Below are experts of layer 4 (counted from 0) of a mixture-of-experts language model. Rows are named router (the router's row for the expert), gate (a neuron's input weights, with its number), up (a neuron's input weights, with its number), down (a neuron's output weights, with its number) and show model dimensions 0-223. Each number is 128 + 24 x the weight over its row's rms, rounded and kept within 0 to 255. Numbers have three digits each.
After each expert's rows: "comes before" lists some tokens at least twice as common just after its tokens as in all text; "mostly gets" lists some tokens that are sent to it at least half of the time. This comes from a sample of Wikipedia text that the model never trained on. Tokens count by the router's weight.

# expert 43
router:098149133147095106139153123107168117102111127137122111145136151146087129111106120128134135150129119161129134082132150120116132141120143122145125103099112145093140120123105107128123120163079112120132172146178115118139100128156120113087088164097097138132107131125109125123131092125089153110127115148096128126115148106130160151087122155157118150104122160133127111126098140108177156153089099140140123107133087111107111118123108166074161185134136172163168158125101120106103137155123140126155122113094167180126110130096130151136092130140120140128163163086094128143128089091138124139172110148091100125126157100125158102196125056130117168115125126111136202122123107143149141109149
gate1:140080131115109111125178097121139090117137108103100118193139174124152152132114127126136180139151096154117129132120142149136105133114081098140140143110184101096139136127113133156105185155112105127148129116134132139116124104146097132117164080134098138145109085202113172124127114086093097143144125085137103130143184132171151188111122116083090139105100134117154106156127123158116124111118141172093117114091117106123115131130138147134159116112151132142135108115153117162109117139141113114137118136106109093154116173134093154141124118101121150094141103143145117131156127178105162164137151170103135136104169127154139140120102133147094123093145130128128151105138144156101078138139
up1:129150152115120139088141057131143095094165092110140166136136128148137126112123138125070135172123146110163139123139101119132168132086128137162141124168161099121170163082137159107122157132140094102125134153137118077127128134147084138121115074134117146091157118143079168115092132087103132112144092127107127170140180130147115175099152134113138150135102084155172138121135122114146109167101107126159141108134089110093128131131111115159101101169110135128125120141126126139097109154106114109127145141100145084126164166101159137157167098152093113112123110140138118121114174157128144138134134138113114153103164154132108130143111102106121131179148102116183102115126135123155137111131
down1:114118143150108141093129144143085156144127141145115164129116164153138133085122169115125138138103109123136142170202107111121141116128118070172117117150129120124101120120096146155091111161146172149154133112124171107083111151112135159131129119122143170107143132141128136071177130120145124163129121110120084097125124105121137129121084167108131179067132090147145088082129130159152115126130098143114122127164163119130146116175156090148168110141155136163141107152132091127103084160170124130115100154121121122093131127138118112145129110126142127102117096120128144145118104131110093096137110148124147147065100136119168155156099155117154120135087126141146116106154127175129079137128
comes before: ":", " |", "s", " career", " /", ")"
mostly gets: " Total", " general", " DF", " Apps", " MF", " professional"

# expert 101
router:148118125149089141132126155135148119113128178092157121161093121163137096122107111121130100169139120134114091102147154153102114118113100137143095120134154148144140083099117125101120140152103133122185146145143151120160110109125179114149123141136072121166097123088138154142099108144102120083148119146128166160134151132130150144091127125146146167139108110142093130109138109115147143140128114172179098120095109153140128146109114173090167154090095147105178150120162128089125101134145138088078103110110147160161124161130138147166112117102155144107141136069116111136146102113077110123164093166136110101125148136107123125169086100152152125116131137139128147133079153153146112110147
gate1:150132175106148100116104105132103140107131110133105119114221095103071124081137112094096155125115111122136122133151138158131142126111126109133113091150143078077114107204147091134146127163103142164108134154130148119084147199142129089127097143119100130162103139120117132142163110157133176138126166158110090128149122139134107138141094084141123132116104157116125112141128122123105132132126119085083105142121128141127106117126069097153139121141119138124110148137099153120140132142141137122141139133143162144116140083102129150090131132171144135124115153150159137175130144085152127120112141142164119128111112115135139140119134166062162134127129113147156125167171100119123168116115
up1:108138134098106152144132107140197168124104085161147139119110150118117144129149146059121109175139143072112121135089118138125111136137091097116088126133110151170127131089187136131130132124104079158152148106127144075145122099080134138137134151097112144145154107151129122152182093151093120124130121138099165110123137149137148119137095137127167124115107141120170150098118121113135105136123114158168159125155100106150157095143125146091142173114096115148127110140155096131115122129133127103133128158092131100172100152130117129134135144090131130110147089095184141113108101145112097135106099148080120140130130134134165134130109142146158156149130132144053118146150154158115091115141
down1:101102113103131121105104133135156143119152121125152168150082125144140155137126133137195142164109145129161102123146157163123117132136162148123075103129141107165096145082182105087131118074132145127161117140165116109149141099154137148128139066116130116083146112161116118146133113116150125127108118143131176076142117105130133124116162150134142128127095126124143128045122134125141130153140135152173158147155108134142103111119118099150097131102109074145133105142147130121119140131150149174141118117098136087129141137104158101137119101118121131140137063086136176109125113140125147110090162126132104157097153159142098182105105138118124097133113108160112097123138182102131113136164
comes before: " |", ")", " m", " (", ";", " ago"
mostly gets: " million", " kg", "year", " six", " km", "′"

# expert 102
router:148139171135106137139112156087136158129087128123116138174143146185121114157142091113121103121159141115095124094155165175113150142124126181112111122104119143167132117092126110085127115110080143085161136124152088108124059151159131124104141131099122131141157106118131128124154104144108153076118155151090147137099114146119152146134160096098160154103115127192137112090129073120112173155082103130169118174128098099129129128119076125120161114104116105144160140109117152119148132108127121130089098123078160146143113150139129122156108108125157117145128141112117118104139093122091112099144099138111121112123128146129170135145143104138117101099109100175136128110131133175137141106144
gate0:174161087121132074131163121152134092081116143106143195171114129169096152139129124094112148112152169135177134119134139128103116102125049164121150125159111138110133122143115152133140159133123158133137088142150128139123098103114098122107147137092102118104127155118112089145166138141114112096108130132144131153101131138144107149163172105113083132106133151131133136126119119145123147098097092148170145176079097139149141131080068135119145153117132154144108160106105137116138139137128092166118122073106098084118153145136119158124120125163130100136134137106099147131127128139124145126084111138129101171078126122121176123153150139167108091111128133149165134150092112138141127121134
up0:136123124097131112106136137144146102177117172127115145089146134113140091087173122069126123150137135088112112143098138181101124137170118134098150122128145142165141087135116086093119144142132156122140122130143084178147113130129098146098134141079161122139116118085132161140134138149163139118174178081136145092128144138097120116121089127069109143125122148115128171152129116156155166130199139122114207118150114130118118134092133134086081125142117129116112132110082131100144091143128158120172178145136143123136141089109144127111105112112153088165122175141153133140118117148122154118114127140132143131135139107083102115108142124106128110124150109103110152126148123109172140137135
down0:121113126130121133107126142167139076136142127141147130089101121080135144132148085109176130166116109158124137147137131120147124148127117134129147110111162147089126144093103125177152134129177139113146142140127124123129097109144154110147129161162110126123101082134130111133116129144099126122134125092122124155072123111081120149117146175112198109147095113165140110150131135120099122112169096154139129116107072095125172140121138137102115118100136080087107148143129119136164112123125127111126149143176112141142175183092124105149105143120138064167107105151157089103100132086112104131148134124151107094155175121139169142148115135138156110104157101145152164104152100151112151096095
comes before: "\n", " and", " 0;", ")", ";", " 1;"
mostly gets: ";", ");", " 1;", " 0;", "\";", " 2;"

# expert 70
router:134112141119129139123092160127135160127104139130112133173168126143109099147096121165119113132166142158135108138114133160132124132115144118103101092099101146106170106114127101086124105166076141132160161129160075118137098149161171114091122110114131141154172128108140140153147108160134144115117145155105150157114127153126168162104136134100104147122121100169103112107123068116138168146139123131158153174103122119126089152137103109053139136113138136152163168126133137086180112136144145092141118097090136167140120153138129147170116104114136091147127163092094090102170106129072108107134108145095088119138144150116144103146119108148140099122101094157117135133149112145125149111141
gate0:110172124103128126097121131111112159124101078121151147123082157130143109124126121088128160147089194164185107093086112140102107130130132118092153116059138154130157143102087127132100143110118123159129159132088109111164124099132127147095175156162150144126138096134123161120113146178139100121123147131138121149158106106124086132143139135098132078103119121122135144126149138098139125118118102126125102114121123093114130109137138141111124168180117157101146147128143094159106149124154144110152122160081130142173109157091148102130149150083153126165141147138109105163130077082090120131103149139099138159119135099130154145151151089157115111149129102154118156161090129134155121146143
up0:166097124153129141134156135139152071124136182143125092153133120105125148122121164160122115110158082108083120146157154092145123109103074125142074142186120090143130127140125134115127109126143129114151108128133154167078133143126123103147112088122121118119125143120129091135116118104113162152132128116128168150091161149164156073125108128135116171157117119124118144125126117145131112147123166146128140129131143144148120141119133116197119118085156104144117125129139154114135087116121118152093141069156125100092129079209112156148118128149111154088134110105150155106159180162152117119135136130125124101124135152101116103084108181095139154100127150107156099086127127133128128150114
down0:155095094154116130100142142105126123169135123118153068116130126152122091135119091132164125105129147120110109115124134154126134143126131111133132170108149155145095182092111095084129085087136118131143091124100161131109087119096149156171131112128121157103136140116153160117117172132125107123144114123169142110144153143143149097141103095159152148129108143142113114139145149135178128152148178106130112090155140156118149160133133154160126098135077151118100105156141105110098147112068140133128152117112137120143079174156173142133108144114145101122132129098177118116148117125140160160144085112103084088145174125155130067112118096151110144152125097089110160108127147143160117148115
comes before: "|", "\n", "-", " ", " 2", " 1"
mostly gets: "|", " •", "\n"

# expert 15
router:153112125158083151125114119099156129131102162115133139160160153115099136126145153165134107092167139151142080096139166150112120138147077147146107116146110137162122152091109116127114139155107111122156182136156109115084126133159158109080107144110132179160134120144122142152142104117119162100091153126137109139109148134137162163139158110159111154134112105157106127088137084109130169145099138101140133141123088081107111129138126124105141132073158152129145125131154144101135113140174127108106107116109135142117113154099111142168152134101161124132086161096126093114133108095116088092183128148088091081111156131134121144161118117156117130083088142178133136122130156155152137101143
gate1:110126126157142121125143099091102089128110157157147102191131102131125153135122100132096174144133155142115122092129127116139128141163091120157136124110141105166113147159093132151147144167115122067138134162143117137174102131136215148122083091152154159142094108115133153123173157096085110136107134096138115160101148112117156158136153101141161153136191131123136113124129150114090107132146120133090176100108110117131128144125174140094136090098126107122158117149109125111102145124145164123101143146121130092117097148130074139146129141133126107117120118098144100117131119124127148117157062124138131148132121122141137150103164160112133116168125077121113115166127108157101079143123
up1:162127111150129117084139111115140131120116129163139139140118094147126144138138153115126166119169157137117128113091176148143114129147122137131125121070126117168121120096145117145114137206175140091094147191100125121124126149142191121053124111150151150143127157148145143097108152117091119127130114129123093130083114106112150152136168116128148154149174100144114112105133165129116156131135134123141198114114117101147114127119162179115147147105137129093081106150144109145058126102139160130083145154099108121130107069136113135135134129151098120163095140114135125105114104111124097092097089114158121117125101148158125137121153128121149109128113110158119131130125129145146101152083
down1:074113133118135098184128131094161119126137100115127137158143179128122087130123101135114125126093131141075133089149075117120147150113134107129135163178066087188113161125121129155104114106129155159143099138104133107112152136117103113127124150122168130117135141143123139172168090153102163173157129126158127163139117140142122115146119144168104106102127090124164168112096100133111129142111125139102057131128094111102153153134154128095093086109138104127116101094160151138163123145115120114126136111129132136107117163095105117136160120115112096092142168102148126145166144128155173156130139135099151110139162153135165096160123179124110121149141109115095117135161146118131135115109
comes before: " |", ";", ":", ".", "th", " \""
mostly gets: " 57", " (2)", " DF", " 65", " MF", " (3)"

# expert 85
router:141107179140132140135113171109161124130143167159110125182131151171074119129138117122151136142143113152106129126113165165127133129079144141155085109119113127111156122125118107085122127137091145105174168120178085099130076151163143107088111127135091148131134121121128133120112100157144140123123156166102121137107123151098148143096137123167119177082140155140102100107120106144128138146135103123133132131107121107093125168161129131092151106088132148137182138116118105125146116111125135081135125151092171176117084156127136123173096124124163123106117157107075130136157078104086106117124123137092117102125128115131140130158148124149130146106079108168102165115114129162138105110150
gate1:142118165109120154144160124111104086113141122129095124135097130182077132123151117119168132133114139140112169147109102102164122131086121140187131159077100126139138139127107095134101080113121073101120146153132094149163155118181099122120149173172152098142086076122128131107133099105110187110154128124117123145158163123088096133120151105140087141103105104138160092112134127148105131128116089089149111135110106093140151128130110115158151100168132159137121123174127120136144175118144168130116117127138176106106116132130151124147123130129152154132158149176113130098148108124127114122138128149124110143163144142132122163144149139134105124061161135108084108108095134155165121130114
up1:149151160140126127148142153130117118127133119156093145123127086179075119139130104103189122130105162147108172103080111133159111157089140145150095135119106128138136142102094116124086074132114094130122132178124081147152157131148124106083157178140116095149114072131131114124148118112155172099152136107119128170169129119098079141112158126142089132103113134136153096134137127123093130139133105112131117135133114105134154128148095123127141115183119146122121122168099106135164180131122158116129152134132148122100126114096129137114140133144118142107147117122124122099159127130141129120146128133105169123142111145153146163133121110115151128066168142106040123100114113173187109132144
down1:143118144069134172156139127136126142108166171115124114097094115146134135113128109134108109133139141144137118094149142115128059143129151094143160140133109132124069176105150084151133080134172129103120143113097103149120126076117147133123128124137116100109129111140133088116147208145179118158146128122144119085083144148141134121123138103137115147134137133149099105115120107126149135127126125176141118131125122142126120107091124077119170118109146159179109157145155140131109148152122123170096166165135126125150090149093131152155115101129153121112138130139144183117155171098103120158126124084094147147150108063125157125096143124137081141142137092152150144100116155124122129108089
comes before: " |", ";", " %", "===", "==", " League"
mostly gets: " %", " Votes", " Score", " Singles", " Goals", " Candidate"

# expert 75
router:163111121147102132151145128105120116144097136142111140156137134116128080115134151151134134128132150155132123095123122121094130093136131143127123127126149139110152122122129118104151094144132123090130122129142096136154081147168150123101114191127114076190119097104130111170086118141084137119123107166117121160101161162140161152140123115082175174099100140125139141082104117125127157136122118136161132159137098130101113170145096081094161127113125113129159139125096176127119145138151122134086095134119154136133116147098127140132127139136160064128114147121084113143156113095117167106201093143141111077132166127115152089169114122117148128098137131120162123097086130139137151079162
gate0:104082138179177138140123135128111146126124126109130135144176152134118118130136114125141133135130124154108180126184136144083124083110094116088136138100110148151121139118147073117152106141161146135112093143115124149143123127124201166103101108112154120096156136130105154185108113133109122111111130096102104137141127158108135106110141118161142161124141118108152119088171120160086156132104126097141164130096096190114123177144109096149131085122128077116111139124137149145145086125132090125100117146142096127168123139147128077101152155162148116110146163100132120131127129119113129153153159136117104137113180128135167097143163131108106148118145115107108127088125083102115092127164
up0:154141131136165125116114171143116124149118115117107180099112108117116132150134139133138166145170119154087184114146105166098172099109100074111154153143098121159107164114133112112123132136128122114107110123147129109142146085142179121099103159155136124158131104112112126165157119102111078117124159114126114131138150171122138146113129131128148121141128139124153137125161127165103169121111113102104092148087068144109111155117141156139141102111093113170123167140124160186166083143093101176121151146134123130126094153068131123094138140157161093120141155166105074130133119104121120131117154130100121122105137136120139113132123105111078151149147134117129129131133087136126061104163
down0:122146096112136137156107147131126136160137152140162116089111101146102123108102148120148167123161128166113135073168147165133181145120125117102110146141140097147120104128124130126156119134116167073115128128118150131130124129124111150087114103126128084106152133137128124146129077092095173131110174125141135122105146112142106121154116112126083111150132146126207169131158123166055181078111146126123086099096086132129100140139158161128109110133134126142115092111111143154150121140154089138126128169148092151133088138118104101100166129089117175148134132123140132166138101139135121105137176104114160146103103115135121170104127162119142111110136094121104139164104088144121138145149
comes before: " by", " to", " in", " as", " on", " a"
mostly gets: " him", " been", " found", " became", " be", " served"

# expert 36
router:129118128129125133160122138099144084139135156149156125178106150147123113079093109138145148140175116167115093096116145135089112130140089124106098111138111184126169079102134112115131141125096128109163187118157118127128080130136156128114129166109110149151122082130119155120127113162121132106152142127136147158128158155129179131109118077089151155146133152116113103125111088127126137147109102164137130126125099094150119130089088143096129133093140120125153150105127127128110148132131146088124128118093142173161067176131117144186118130107146144111145130077110116121144099144096150134166130163084103131094152147134164087172129085142120094109134143136127150094121137131161144103134
gate1:148147139130108096149127151122104109150133111146110091144150136121125101124170163131167082135109107130120120127134127104112114159096070126139186085153096115125147141137178097124114121158158127126114156117105119177105106125135161137132135138139107112142140139167108127171122121172122134114150113129059124158134144113112124131129132121049160109118139153128138114113140146104141113122138144135076130117082107126111166124119123141157101124146143142144128111141103130115066117090128098184114157160121111171133136130125156136147127197123167111128129093118160146128108119119106135129138142116076102131165175120085128182114136154144120158137124135137080095099097148092108086155129
up1:124141125095083118117141150097159185106120140112146182186123109093158109115124124135124120121146118104169123109101094092105127120148109115114176118109111142122114142155137097137173091151151082155113129113127113104157138123172137176131147128115132132125132112105146106139138086121111084114120114129121080134135127092183126113154129119148096130099129137133146135163124075149108125152148124080134146153141105145185140155122123095113149136139116129106167113139096164148218108139109101131073145133124122138150121107139160145124192109116131118128116151138109180156132163148140157105102117133115131132099117153122113067119138150137083106130110130102124146142165117145139151150126
down1:099122122125124130102126156138149133144111174145119137079101125102142116142134134130149159118102168143147134154136145175129122131120132128150133126091106116140115115130122133123140072132105106107107176139106053133121129122090107120165113125130120071150088083128169113137139111157145140193120155145149146158160156094122138138146127085130124121129123137100096086128072138125116103110142164110115147153097141133082145132152113100147118137114106104103120145116136160086103122156103169132120133104143125133197145131113106107145171157090131088151147127121130125155174114164084087133110125127150137120109108179159146130119161087117125137111162132091132078134181142153152133156123
comes before: " |", " 0", ")", ";", " (0)", " 6–3"
mostly gets: " kg", " MF", " DF", " 0–0", " 6–3", " 2–0"

# expert 40
router:148117139158095133125153179126166097109084152113139120190133181141157122155118155130110111140141121170124092113129149115059165118127114152113086094116106139113141105098132094121130124114121101096119167112139102103125116175159158144120123143103123131167160107097122113172146111150124148080122124146111142164133157145116139149142123134097153128088089093147107142097142088108138158164106096152157093149129104106139106143120068095122141136112148113172136149109112141153128127124127183129072095152132143126130122134155095131137128138142169128148109160116106104100120125137106133082135123162139101113151124141160125106167101096173121125110157129107129173086106115155142137107129
gate0:135101128135078119152136166125182086142165153135146139115095112126096134092140097103123174142148132138150113092073110116110125120106118153157130115152108093127100139097097145115114118133118085138105135130124107193126127133156070111080158163125175103149103153130097101117109116118145126146137115113150133133135184153078137080111160127134091069122147161136187107131138121128117102148128127157118122152153128143114178152116127106155143130134109116140150100156103091114135130092151158120126116128143113122150133116136134119175118129136075166139112135192123128096126083067162127126123154115126102148139124128126137111133128117130167150137160177127148155112088151114136132130132
up0:133081140115085126143126153111188095141125151121133128118125092136093130101139119100115171126160169135154128102080134114098123132097121129160112140143102103133098127094105140141111129136133082155095156134130098174148150131153081111100170154108169112160095150131103075110141112112136123161114130085158127124136196124083153107116154113136099069131122169096153127112130117141124139137141104147100119163155138161116144149110122091139142146147131116151167125143104083127142123123156155135120131156121102120125124124139105112160121111143097154137114126181120137097128099068154102125126161119124085143163095125123139120138149111138161183137149177121148151132092135083156131103137
down0:135168162119106099128172116147135143125153128142123131143089131128134176122126110119148123110138158076141167184116091138142082152157115149112133113087124110084120134116075152128121109152154144119098146087131123141135095113132116179146118118170113101126098103116090148093151133179135114109142119150194145124175132101155095170156110090085119157112113111104105113125141145128168155135107170138105139153149111126160137126136141125133190139143115101117102135100128110121105082152144135093137141132106151118126122131121136122116136112115116156128111101097159124119112169155079128110065159123180131129154113137105145155120140145106155113170143165125089109103105098149143097137118
comes before: " the", " was", " he", " a", " then", " his"
mostly gets: " and", " until", " but", " where", " although", " while"

# expert 1
router:156107127140083147133156123110144146129119157124155146156138162130151096135136134147139115140174143131149061071146136139069149107125106137120109110118104147106136099112108104081143101116147130101148155125123114109135077144171161146117118149097105141158139119094150113161110080140131137116103117148128156146153150151134163128124132133132156149114133143125098136123117120134141140140102102160156105131132093116116115122126083098112123112098141098119128126094145156105082143107151163123068116132107158153157135128114154152159117141103146088108105177109093118104157119139090154094204103148155124100132159123134149086157140108119154094090110115108136174094138128191142165124131
gate0:156102132109145126131151101125108153120102182132124137109108061109162113122119139158138147115116133064127126128132117124159144134122135144118090133121166197170107145147136151113151131140162135129142106139102096168117091150144127129147146122120116162146117147140126152143082144167152142118118124109116138149158096135182120161152131125078133125113109158115106134136189105122116121121128116167137178135161144137088080100122111103106113128105134142126111132177184130152117099106164148138083140111094140135147095103133127145128130079130115074165085105161131100139084143114129126104126153085104115122151127154125098149068141159131139169111128088139137134093097148132115149125116
up0:087100164123130136143104168155133114126069114116110145146114143164124106115156130137129088141172152110141189144123140136097115122135129106103096139126104097050143111129121106111137179099100117100140105130111122119111177122170099169142168121152126144133116106098142092136130145151145128101136131165152133132120109106132170075085158113126159154140152114127137125077126155136156117181098102104125113137137135093115120183133123107100166146179141120150111135078130129154138137150098129135142092144126126124130128148107133068131118135137177118100133127147137149150119119169150179140132139106134094112101096116114123088157102131170119120156145111139087143119103134159103132150154
down0:111153102132112148130110124109132101136136139159117107097130167104139175115144125111124109116125136169096133096113146118167135116133121150198089110139101127117154098169145109128141127167104107186099169117172107101119192110135141126137103160151119096106130108137141144121110126190151118150112183141123128136111140084110123146142154120105099134108122117143105136119123159098130165111118116141165138156132121152058148128107134147091101119116105147147144122123111144138093181170104122134137113111099132086169136122117114155135094125134067111106151136139117129131128104111158134129164144072147083145156142110141143146137135146120113058114081138125144116131082116175133153118129
comes before: " the", " a", " to", " that", " in", " been"
mostly gets: " had", " has", " began", " announced", " became", " she"

# expert 39
router:126138131141131132149136162106123131139094143144122101133150147145110122132120150162145107112144151151133117125144153141113142142104150182116104076124106155122141140107081123131149090170091106126144156138182089093136137173142130108107136138141105132110113130105137119149156114158103135098096148162090142153118169152111156168129140112137108153124110109149084146098111060098169178119125112112129114154128130085125089160136106138070156141133133168155154166123107155084139131100141127128105101123109145179145109129113117135155103097118127115144134154101140101077157087074126100124125121151101105121184169104105124103155142107150119123129116075166116170130143106123145145119113
gate0:137151105117124124128089118111113126129145115138136152149091166118197116166110155138123120176140121126066101136143114161097099147132143159117102152046089130124104152147097142128114160122169147116158164173131126122103156126113144099109115101165149133144131140145124127148102107111149139131107162118119140153148102169122138105201102107088098141138121129124164102140112126140124129136045126157090153139167167106151160126067130113086154117140132108140090096159140112105131156142126146111121117180119135149177162140121123130104150099112150147161132130127133080128120118154129149127101145110118135145124116135143140112100110140124083144157128119116114114123110115103120092160142
up0:092090144151144157115139170150121111144103127145115126125173088128106130101146107102157145090177110103170144099128144152150146127111163106108114144079147161117091145137134135115108099133118117093107159152119072136140119170141110122085105137112154090165163143092116097109153121156139177154146154150167129129105110129146137165101123147133144159125127119143128105096082157146158121122124128066145137111140106125128138159110109117129112139135165209135158115143119127098142148151129142135161127156151143115127106107103116121171110130110117127175130149122151143073137107134166114132118105122123140145135128128108100100087089117112184114175115081105113149122138133085134129118081
down0:065155157150127154131158135154131166138124116153123113134091167136095162185118137144155111150076135126140151121057113110154153163152090186136110127118140128147166104099098123112135122163096143106142146112104124082159158130128124112147122134135155144132104145147141094147119115121087135169148104142086110121123110127138165147110118119139127116130131114116128159138124146154124117082153147119145146130150142127107170113100153128154096122121117121158134125163128174166147106120127075123160120124153092125054147122128148122068090124170103088113086115110121148103129093102141105130136132160117126090129161130161092117134140135149127133155084134135114165114140128104141076097125
comes before: "-", " •", " Genus", " ", " Class", " Family"
mostly gets: " •", "    ", "-", " Founded", " Elevation", " Candidate"

# expert 24
router:141129146163088126127152151107147130154114141149121115155135163112145122143130144121106087146149132129120071095133135123085130079106116160141136103119102134138142134110106095107114106119160136112161164176125105083138114132180149130088146188104094128161144110121147148134148092144152130089122171153096141161138160142128136141105120131119139147116131136131113129126154120121136106134114097154171103125131111112110125132118102121105189143116156116155124177088124141131090127117140126076068110121115173139134106146149124111165137136118176102126142165132128099104153119134111133101134111144156100118133148110166142096170097072171110094117161076096129135089127093168151164095139
gate0:137156126168143096134154115102156150129142130121178114102137134122131093116105115131137146112162163104122121069074113144090108128114117152095131152092116130173153145113118155118136154137159103120145120164120094095125134151093136141116146158097137101170131102122101107159111112105133117137146149146164101136137151072112141147117180142154167113145153122140099183149109111134123056126151082122155083116135133138127156068116076165114138173081142114123097119143146098123123156119132136122109140113144138102125119123118143140111128185092113116131210118112112117117140103161125123132150132110124178094082132128137128134110157120123122128139142133118132141136120141158173081128148
up0:129157138162149110123128152112147117135074141104155136127161134112124120134101119111113188084137171129140138142127110125116120109101138101121116150090050113141183129124093180151103160121150100141174120162147130137157130141096106098130111119111129136145147118172108088155118141101147121101136130105182153135115123058129112137133160146173140093160137124107088145149123093144127106145181097095148117125100166136107128072105096158113128148092157103152104122161174081131125155149130129130123161120132120100135142121138128113118119132078152145142189100118129143129097108158134136115111144112120107124092154123167112119076109133116140124126141122138099143144120142141157113144165
down0:098127123142116144161158131141136104154143098118139179134131156135164144149138103139147113153133120149128158116120117149155083132137172124083084107135132111107076132144137123114142159140063144147075163108112121134082196130078132132122099129096132131170141093141115113130168131114120143138153114145090128088094146146103126130128132110111182127131127118147121150118167158121109128125125160149123107160134137134133105135098127086126137139129123113102154140095097142135128143132162124130121071137143120151095149113090148163122150149153113110095131144141163114147124137155137134123074118121125127145132160087102102145096097095071121114123108170131173118108088188170108129175089
comes before: " was", " the", " is", " he", " a", " to"
mostly gets: " until", " They", " However", " since", " he", " because"

# expert 41
router:149116151171101137159144119109132134121121159133152119175155158118143110112104146165141147107144120147144093107106140126083163079137115150141113095132095132103165103119118106084143145104124133108137143155127086116126091134172158126098114145086104121167125088096148114125080103129151125120144130159122140156138118169130178125122120114125125180107136124134127146126112125131121118142113078162164116156144088086107112148117085129108145101132167113118133143104142143126114141117125149131107114121127138174122108157097119130172133152108144121112110138105089133103122111127102158061159113153129086073134145127158173083182133118122169154126097133120135169071134119147131154097175
gate0:128133105111090093143174158140145142129137132100145156155123101090121125131098148137133153147111135133109118120138120158154108106118108119127137111125108136160134171139112094153162154138101156151109142106112115151125137077151140099125104119096132129114113131143137110167121069111106104097095186141134132110162073084114133105128111132124147130102134106075132108136140148158102141133087172143130162152106141136155152137133173189119138083125130126131092120195117118108162114105144136122136089157159138146107166117173102111140120163149088107127133173111103121130114126159134170140125115141131133118089079111152141091136091080119164127184120123135142167123093136095083126122133
up0:174129134137169101149164132147104119114122142104142132137176107098119141139079076147120125129152152127077146083135093163097144085129119138114108073153085123131107144118118127140101154129102138160142103128113118178097138117107154104104078155109084137135080107107124109139121111105154108119143155130145135116161099113124111130134098185155138153155098137102130139156135180153115108128082172147165115119086183138154144137165151125124146126140098105163112154131095122131154134138143122128138117089176110155108135149134123120115114128154130147129132128148140078109153130127117141134139169159099115137128112152135097131133131136181147125187133125098093110100137069139123099096125
down0:151142133131146152109110096122127154096133128121064121107108151087130115159129161109145137105123099147121164120152192129166110148135103073117159118118126150157120115099081122175115159128109167120120122090160119156165095120143132153101137117135128149134115124101118144129161115144099122136069121161121115155122142137078163175146132117125126112093108099065132084158135152109093119173119158084163094120140125169114117119159104120164150133114142133152153159131170139165103129121157162116137140122138081128106157077107111102102140144154089142127132141162165126116114138129129117138147112127085119154143105132120097093158124137095137092163094114100132119142123114158116154151150
comes before: " the", " in", " a", " to", " on", " with"
mostly gets: " played", " located", " won", " took", " moved", " based"

# expert 125
router:152098122157103155152109154128166120089119171112115158172142156177144119125146114155109082106157153114113098099128140164109138111112123153114091104111109148141174120126146122101122083120075144085164145121137100123140092139171132127097135121111126135157145098132129125159141124124092136098118128143085134165104139145122162153109132124088135165132119127155114124078125089102122135148079124136172132149101094117124110166156122109105145142061119136135167133124134159103148132126110140119082106122113167157133105137141108142169124112136158104104116135113087128113113121121087112116133144168130135111115151142167181153193120081098131130076119139148111123122104122158157159112136
gate0:134110098150129109100136113147169074133158163087158143126159133142144136100122122142131098076109122169109147108140122130119145150163139137154114114128135132103148124173149099107148127109123129141101098127190135155123128099122116121105076112134140144148077122117119123128147137135139121141147169070092114120119146145116182124126106106114159117159123134156160123141165155110147172083121146069128160088174104128156108159134159117149101137128145151143163107156119134141110108108101118093104127101117173120138150130135115132127116120093177105136110097148100068131128091115134142143161126170149149133104164160073102157133128081120121113104137091109112132144125175136089139101144
up0:123119117144109105124136118166104119147090160105122086148105151110129141113151137064124114160150113113140149115119137132127116098201138117121155161136082096167126111122141172118068140139122125142162163115089118155087125129086107168131136089085126117142156124152077127113119111146091140148154165140117151154127123142116100146132104159142139145136139113147144161157138142104091116112115099134132132166106101158135177119121155147135145087115152085112097181083135136143135098109135108118148154148116162105131161152144137145116109133153104094143105145112130123126145154121154090126094124133136078128128113121140141100073110133129139110188150079160130157154119099164135107168145
down0:116167107147109124146118132158114162097126156161159117088126126134112107125138092120193085122156108130142105133169162128144168173156205109096140118119138125109099074105137149123119168100115135140095109126130142170135169105095134115116112068129129131132126119126129094094175138119121164070160153106140100143144112145128125132132095132126151117144137113129089128156139164136119118147124116115137130119133133158112126104128148151160123124112116115115155139133112064120076114123143189147126172100124158099125127161097110125107128130137162204193133145128148159165167133124083143100127134129121107105096124107159110131105138111128105120116114102107117118141129140107091135122109
comes before: "\n", " |", ".", " ", ";", " 0"
mostly gets: " MPC", " 1905", " Iran", "99)", " Iraq", " Islam"